Experts of a small language model.
Size: 13 layers, width 192, vocabulary 2048.
Below are experts of layer 3 (counted from 0) of a mixture-of-experts language model. Rows are named router (the router's row for the expert), gate (a neuron's input weights, with its number), up (a neuron's input weights, with its number) and show model dimensions 96-143. Each number is 500 + 50 x the weight over its row's rms, rounded and kept within 0 to 999. Numbers have three digits each.
After each expert's rows: "mostly gets" lists some tokens that are sent to it at least half of the time. This comes from a sample of Wikipedia text that the model never trained on.

# expert 8
router:615453501422555429497484499488437471524564495507540547427595485469564416451383528504491501421480415429520473510520509491416542496470528540563507
gate6:546426462589493525445487424408560491504507469484531581500585497469543487466427508472576555469506434427545583480453483481561561570451527445568549
up6:335578531493378434491602531573479453442412533480465444473420491542508563443449477454506396557485500483627499558497477485446486464524440532545385
gate7:431477456443518396376465543576544493528441493475404484520511486527512533552527513454510477426407492581493505566582512491507530490495455628563531
up7:536535505551509493509531496492478473487513514492519507470479530447395534360617500574500506564592475493512440554498537473484481433436519533572390
gate8:598421476396442529543475555517484512612515629490554488505476404516551505573477441438512476567487518415483531490509469521503548375539441539551568
up8:430476574562465498546625518563549538443561454481438526525434591499448488474405464523478581544436494476571530552458488598559514437474475474477393
gate9:573441509507594431422453435493520544564544478459558564473536554469532496447440501480472455418571552398461553403497541546506603424433548481555520
up9:474455528433469535529494396557506491397479438454530486475485587526513477535486515513501511464527490592551563463469518447383523479507480462462506
mostly gets: " States", "earch", "istor", "alth", " December", "minist"

# expert 5
router:513572524532444556551522484557455493493551501487407565509550441476585505468504513462610555487450451504508484527539552450465545591381462490575485
gate11:477478521451530495482477496483451519541531522420406490539518600528554467477570569538520485507477508533472460471556426517554454554513449513569462
up11:499511440490405497510532510483474475495536461475497400484520503510500505422483469519355531536489509499355506474482543584577493510460570565488468
gate12:553490507535429483552488421451503425546527575465427462543465446396541472594469447468512549477492495430514464462446602561480508505506555465473461
up12:508429532468574486610544478607461467489454492561435518515500488399545549472494555526551557508524516459495391505458450583539440458551495419464477
gate13:456466480538476489413466476459474454523477565470486505408493402474554461472432586413472462500486468472539457481541500430442505626440469518538461
up13:480464561538481471572546502455545569514587527484456522557449621514520509556526483486366604503507528433532434465520551525523555582565477542558422
gate14:508419501483446409496569481471515468536470521524354560516490515464504398514492530504478511498470453469592491468501568511494418528456500509528554
up14:547417516509527521473493527426586563495495539602439511527503535579587460548468481476488477462472501530597411450461478458459456632558459479483514
mostly gets: "%", " has", "istor", " people", "°N", " met"

# expert 2
router:581517594461446432521505477507533494402563576523540557451590511525494437496536535467530568522491456503447569550552589446557522534489450555473463
gate6:525539489463512511552551485472530520446432495551453515493431489477564463399475427442516500520448477519522480464513565591519522615519513579515605
up6:543459494530464551608488540433548499528474547578495557547547492528605601520585483388493465562536518537510440364434503512582395516554393514367507
gate7:522450514503522435498479536457467519499470567463520575539627506543439536509554474393587510519552486515485524533417457486525569417504482528552466
up7:536439413581502526507566487529458480558467508466473485562433478434527586500549532571463512491485517519436482489650538526467455564437525516539417
gate8:481470485408439429564400553493457534430470526513486411523577462485509558536537537451433474438576498389527500526459593615523515441578572479563496
up8:489455529515467507436535415544520437508449533377460533544440529468521463428537410411483540567454499476522484607548470466530474527505511498515416
gate9:486547525510493563471501573461481479496422478556490468477628466422505637528509507513621510492501494480450475519534455566440490525475564543598483
up9:511529543533451563602463557403435521543491549576457554517498435561619500486485470533557516512504455567476474440501520451420437519542508435503493
mostly gets: ".\n\n", "==\n", " ==\n", "===\n", " ad", " im"

# expert 1
router:514432485460499444468456471552506508534481500388477582437522452499538488416524585563496507442544433456509481461561569474473516530452458457582464
gate6:531488505461545419532455482579454546503502539432517589462422587504499534478429496464531531455483511391502448517496479425489521580546402637577525
up6:491513423479501521432504520494517473525463615393469539483557465482562545459536534473564454551553545481493551483636472498445493620471513554444476
gate7:550516494454505467425446487485456541502489496404485536493569509470593539458484490567539468516580458445477524415511601421502544489552484406548530
up7:506523430555554453580476539512485462492493537532475504500527532567447442588442505484367547530446516483532496579449445547527556443513515588475594
gate8:491523495473419550524452462467446463542478524543451593532523473561567481577455486416578562428546464526522461494604493454510497562435471440491438
up8:431511520559485539577438592517410394499552439560441514565514500568550554571497453494470549488461469434570544506488496548512412553555522516524489
gate9:515464466374556430455433501550506444458497425442513486461449451445540430515522421510518471516545468506484446522553482513499492510415504487532540
up9:528538491433502614374508455577433407461498590487542435504555498468520522381474540507557567484521552412387492527596473497461531493465550526534429
mostly gets: " over", " —;", " go", " comp", " −", " Car"

# expert 11
router:467588559448439457505509487576425503404536563416496499453484456523565436483543506477497563477420441493500525511517509507476570402430428487498527
gate0:504427511581407476588477471442525472514515490430458436556584532526428476490541412465466523566516426606504425499488543446525498636476393476542459
up0:503446490419552471358520507574459405509575519517522553527520444498492498386489602620559417424453529470460528559490561504451557378453536474494590
gate1:553492594626481424540471494428507457530527450533550484432522476541543476506522466438535557473410521542505576458511524512481512518487579449458653
up1:494483451486468515562501553490455439557520465487461422510498506455519474605484451508514611413502502502524515494490399490496569485471465556490497
gate2:431492492495474441508499486503450419517479491477433518517580527532589514469526630519520480545610569449445481516525448458560575474540410616545522
up2:502471474428336522516624432478509443523451555565496525507492481584569508524508508453500559400495473463541476531431522504532481544553452543532504
gate3:508460460536481426466514515590507538456517474471457559424507470523513580490515553509517525548458464497512451432574529459543484513516439438520451
up3:532565450438529400459552552542510580470582529503607483405530484453560535542471529517496454505547478447561487520447524546467587482591457465482507
mostly gets: "In", " —;", " After", "ourt", "levision", "ross"

# expert 4
router:564427489488508466494423516517413461535481522493477601469569430490578472545493521489551542456466439501413523570538583445472536497485420423455526
gate6:512449514518589433503442572517424540423429455547579486453503480377647443491424562462457556472534528527480545492505531449491546567509398452433494
up6:562482467409492481539524453549552526463595603510494451563502551500443569520576493498520520515481498481494488496495492457512465488489429462503435
gate7:613471525483470465576469548463456496543474485457457462512600507458598436586448483453487565509570509477457551543494498428562485513531542412505542
up7:507494526527519498539329481379484502512451471451460513433570547593543459477529468477497443551508484502483567480507472457457523409484553551507511
gate8:562505529522471443428506508498474442468477478524502531526548573534583527574436555584573506518510438467557494497474460508688482598415460544535476
up8:458531497555447486502525537390481433532488491522491527461576423500486541476570398520526494532470527502410490464474427459507483585476496458521491
gate9:480479546482460527512451417508455418580495497545471509475541457393514515564431589538562596499481497502474522622468479472472560447502472467563591
up9:509460490484478543597511435577481472523580485479505463479494476425549526605407513499443508537473525526448507559477490569485608416656446458527492
mostly gets: " ext", " sim", "See", " dist", " They", " well"

# expert 7
router:532566560479546389424482492522479495492572478475524541500545465463555415449456565511544540496360452510415668563618570466449493489519512563505572
gate11:417495488428589455479529495446458503485494521473576534544487508465524484544423503553604551455434498454531546414518549516555456462543445477514572
up11:464503511571539493448518501457447482611474445423541508481496466452590430519442587542551492518482556498532407446600429500571476479543530430471506
gate12:489469518544392436464500499448485369442560505470502460459445513470555415584530486569489435503419504522505559487537570420451483424505476534418499
up12:523487561377438500512469532593461452483495482515485449327537530488557504504450528459485494484622512452658522536414480533451554512572494505466540
gate13:503441606502470511472590518544424452527478535464564464535451487505470510484489506550513545471398489496498605491480558487426420467458522518498495
up13:570492434472498424539451441497485363573565510547400491468545532508548545393522522547448428575429496492524520489479574503425561434495526549511495
gate14:565504516446547394506401497488508551516437452603491405511521448481534457468505534526509502469507505509537525461493495577413539427567497536573533
up14:460526558539489555498577488417628456490546428420477540518529422573549423542482463480564567506477434491437491402471536523520496498479451494511508
mostly gets: "unicip", "chn", " ch", " str", " tri", " occ"

# expert 6
router:548552529482529414413413466537495518408510498441513509453525458516524504443406483504463553495366455441449532485502569510509523486502485573493566
gate6:466438523462551510531507468569469386535465505467517485530445495510441454553342540452500511490502445422579534470469581505423530410535494453506567
up6:480417562574462489540484536411481525446592504497482550472524474595504576559586507539459501478413503528435470518468435494553514520508533519488527
gate7:465533515539417459480511515486554540488568465545439487384473531587560461652526541503457452435502511562592553442505503546531529595565538533460539
up7:475471504508445606491431561478493358440506547601543538397550479493485543457595494543508508549533531520521524439537538458470544514555460458513517
gate8:528518431536512520493540521527489540506431466500463497385449447529469479570555510510450501507448515488471528459515489493457452449466536532503497
up8:369530476474549518471495544486559519422492515566467509570595439533445492583485498552550451458443531459561655524504535475454523548466487557490501
gate9:542472565490528383475494468519507492493508523405507457474468424490487488428495448513494444492445381394461503494511554540534588504528505517505616
up9:502529406478467623513570502544463408540399485525485548521564443446535466546486552503540526486611578458437452502499426447488441559491514486517415
mostly gets: " new", "The", "|", "===", " Al", " at"

# expert 9
router:521447588441556459446387473570454515491635507529489542526487489569489390530511560479523554457420406524475523527519544452491579523463440552561577
gate0:446399518460570438523435505450525483523482570497552492513540539584494451492441482515446473449468472480483634497559472475503459484478460441465549
up0:471533452549469503542476507612428529460525453608520522550530459454515558528539453456485487575422473502446423491524601434553514502472559532477474
gate1:557472537436550484529430511455523450494542497490505508453489532600545442402454520444442537513442469470546658410568533471456438454497470371509648
up1:459482486613474425489492402555441465440427503520544491532527473497551460506450548522547542490525527518374564474477510519571379436476538455469624
gate2:448543490538491499401499515397500413542471500510491572558531488467547437488605490448568575482489450430448503509471534413557505477372416472569581
up2:550560459426518540551554454510506506411491551519483442515524494478520617411527495604577516454500596499568551530534508461493445590586493532498402
gate3:487471603471367469537488451463462432410536583523406510516578418476466454493555557566504530543487426553522533545540457563498515488462415500547510
up3:567479367508615511543520505551504519483450451474598569485490550486505537496366544489504478444507598475466445560485586550499531448501571526463496
mostly gets: " York", "ization", "work", "|---|---|\n", " USA", " '"

# expert 3
router:554516594521526497458509570582441475414549596471479467539532466563500507469524591456511580443420429433437557553488547490493518557499461577588506
gate0:478530556461432481453568568477441471413499584503467462465406479553476529502501589614493494472546484444483400537559532538461506513539452592473538
up0:551528442546499520509543498492449432406423524551471458584557583514564546471392588464434528466502510426476573440467562461475468474424508479566574
gate1:487531506547499445419455574394486486486446516536524454447566432488503367472497432547504509459478443506444522522482455568432443444550558513500464
up1:533497561503495468527488475464504431455498598511497435432498464494493456489552511597447435630471404458507467492486493539516541547488542598528539
gate2:446454455548445533551531552549595415480475491495482490557563559531462519474490488487428482440503450431513523446497526420468436580422605573484517
up2:498536380418386584535425535534457567548503513499496453484414464440560479459514407497432481478530471517598392512456488479516575567501484500466555
gate3:554466443399506490582507511520533504532417516527452485528532690537422398477520428519531449430472438478565487581512429527490541545508500516446517
up3:532446442413531443486488490520545463522449480455446542412447560378522501396500510555456400545489463487498472553528482605404533477532450467542447
mostly gets: " back", " city", " land", ".\"", " club", " area"

# expert 0
router:511533532533475475493421434492483490510586514424417543480531413544592460409469554521570575486366529527499559528473620452453487520437478554610581
gate11:495468567468451553466487570464545452441471566519443518497491577549565578416545532566460464506459537562505521554507507506526509553528519548482533
up11:483501486516549439681525474519511579534545440450485453519603487425508512515416487549545508473520492519441511461563516463516539387515558489534493
gate12:524498509511497439501547472436437459365525496506508454478522516493439507478461510499478498488509486521553536497526439497508458349512481476513572
up12:490514501536509608546471520563530489421452510516555564603528471461466555528484472432494572505423507552443452566459467463535534504442444531542554
gate13:533411505538404494557463496470478509452604510576317523470508448548534540565581510551587598549537494503474559448509462436488493552509488473582515
up13:494642601571467492590449527472505472439530510521526462498530500673490549578424509509540504536548475543523578553516511589509467405519523542566493
gate14:468420466517450442479413526553532457447505523509515556491471521494512454494457516477513481538366457457440596422535556567488569483581517483482495
up14:506464482455439529455624474438483484498499533457522447498584565465528463479518529455497592493527519493540495565468491475527531528399540461479514
mostly gets: " than", " against", " tr", " can", " may", " &"

# expert 10
router:515496464489431444443497502461499440436502530520473530481551405523540515453476494577536512480512399541470538522499505484526488521430530487580505
gate0:623478546476542411446465488434526649459397423498344494465562499520442438495565510547465478572477415553449541517467485494477436461458473639523564
up0:503525513441435554568633539624504389486463521450522467527560494493440577519471445506541427464494480502424526564498472532442466535683579494524516
gate1:587507459521566531435580572499416627479508493500532536555486530478555523430533505440551527506498514433562521553500516585491494487489518441481428
up1:420499493576585508609461446435516514445575444408485555485455581526501545598535473460546478496514503580502517481494541481502448460481520533458558
gate2:459521459586461489561580450504508454524502497498495505554539494518511315516467489418458500536512516482508552545511517446554488539455523538509503
up2:496487454422578509520471486518409490577479497485528565504567458474555568433499533499514462493519529520489483539570535438524477473512356492505536
gate3:471537488578481418403480591460463490501456573545489472452510523591463516537504533461354493491407472471463497452473486503398511558470515492517431
up3:492541481553576462486489510459441324524531452478465500479527478570437518552531501558516492515474492524433541466547445583517537466452507485524537
mostly gets: "′", "ington", "iness", " km", "ilitary", "riend"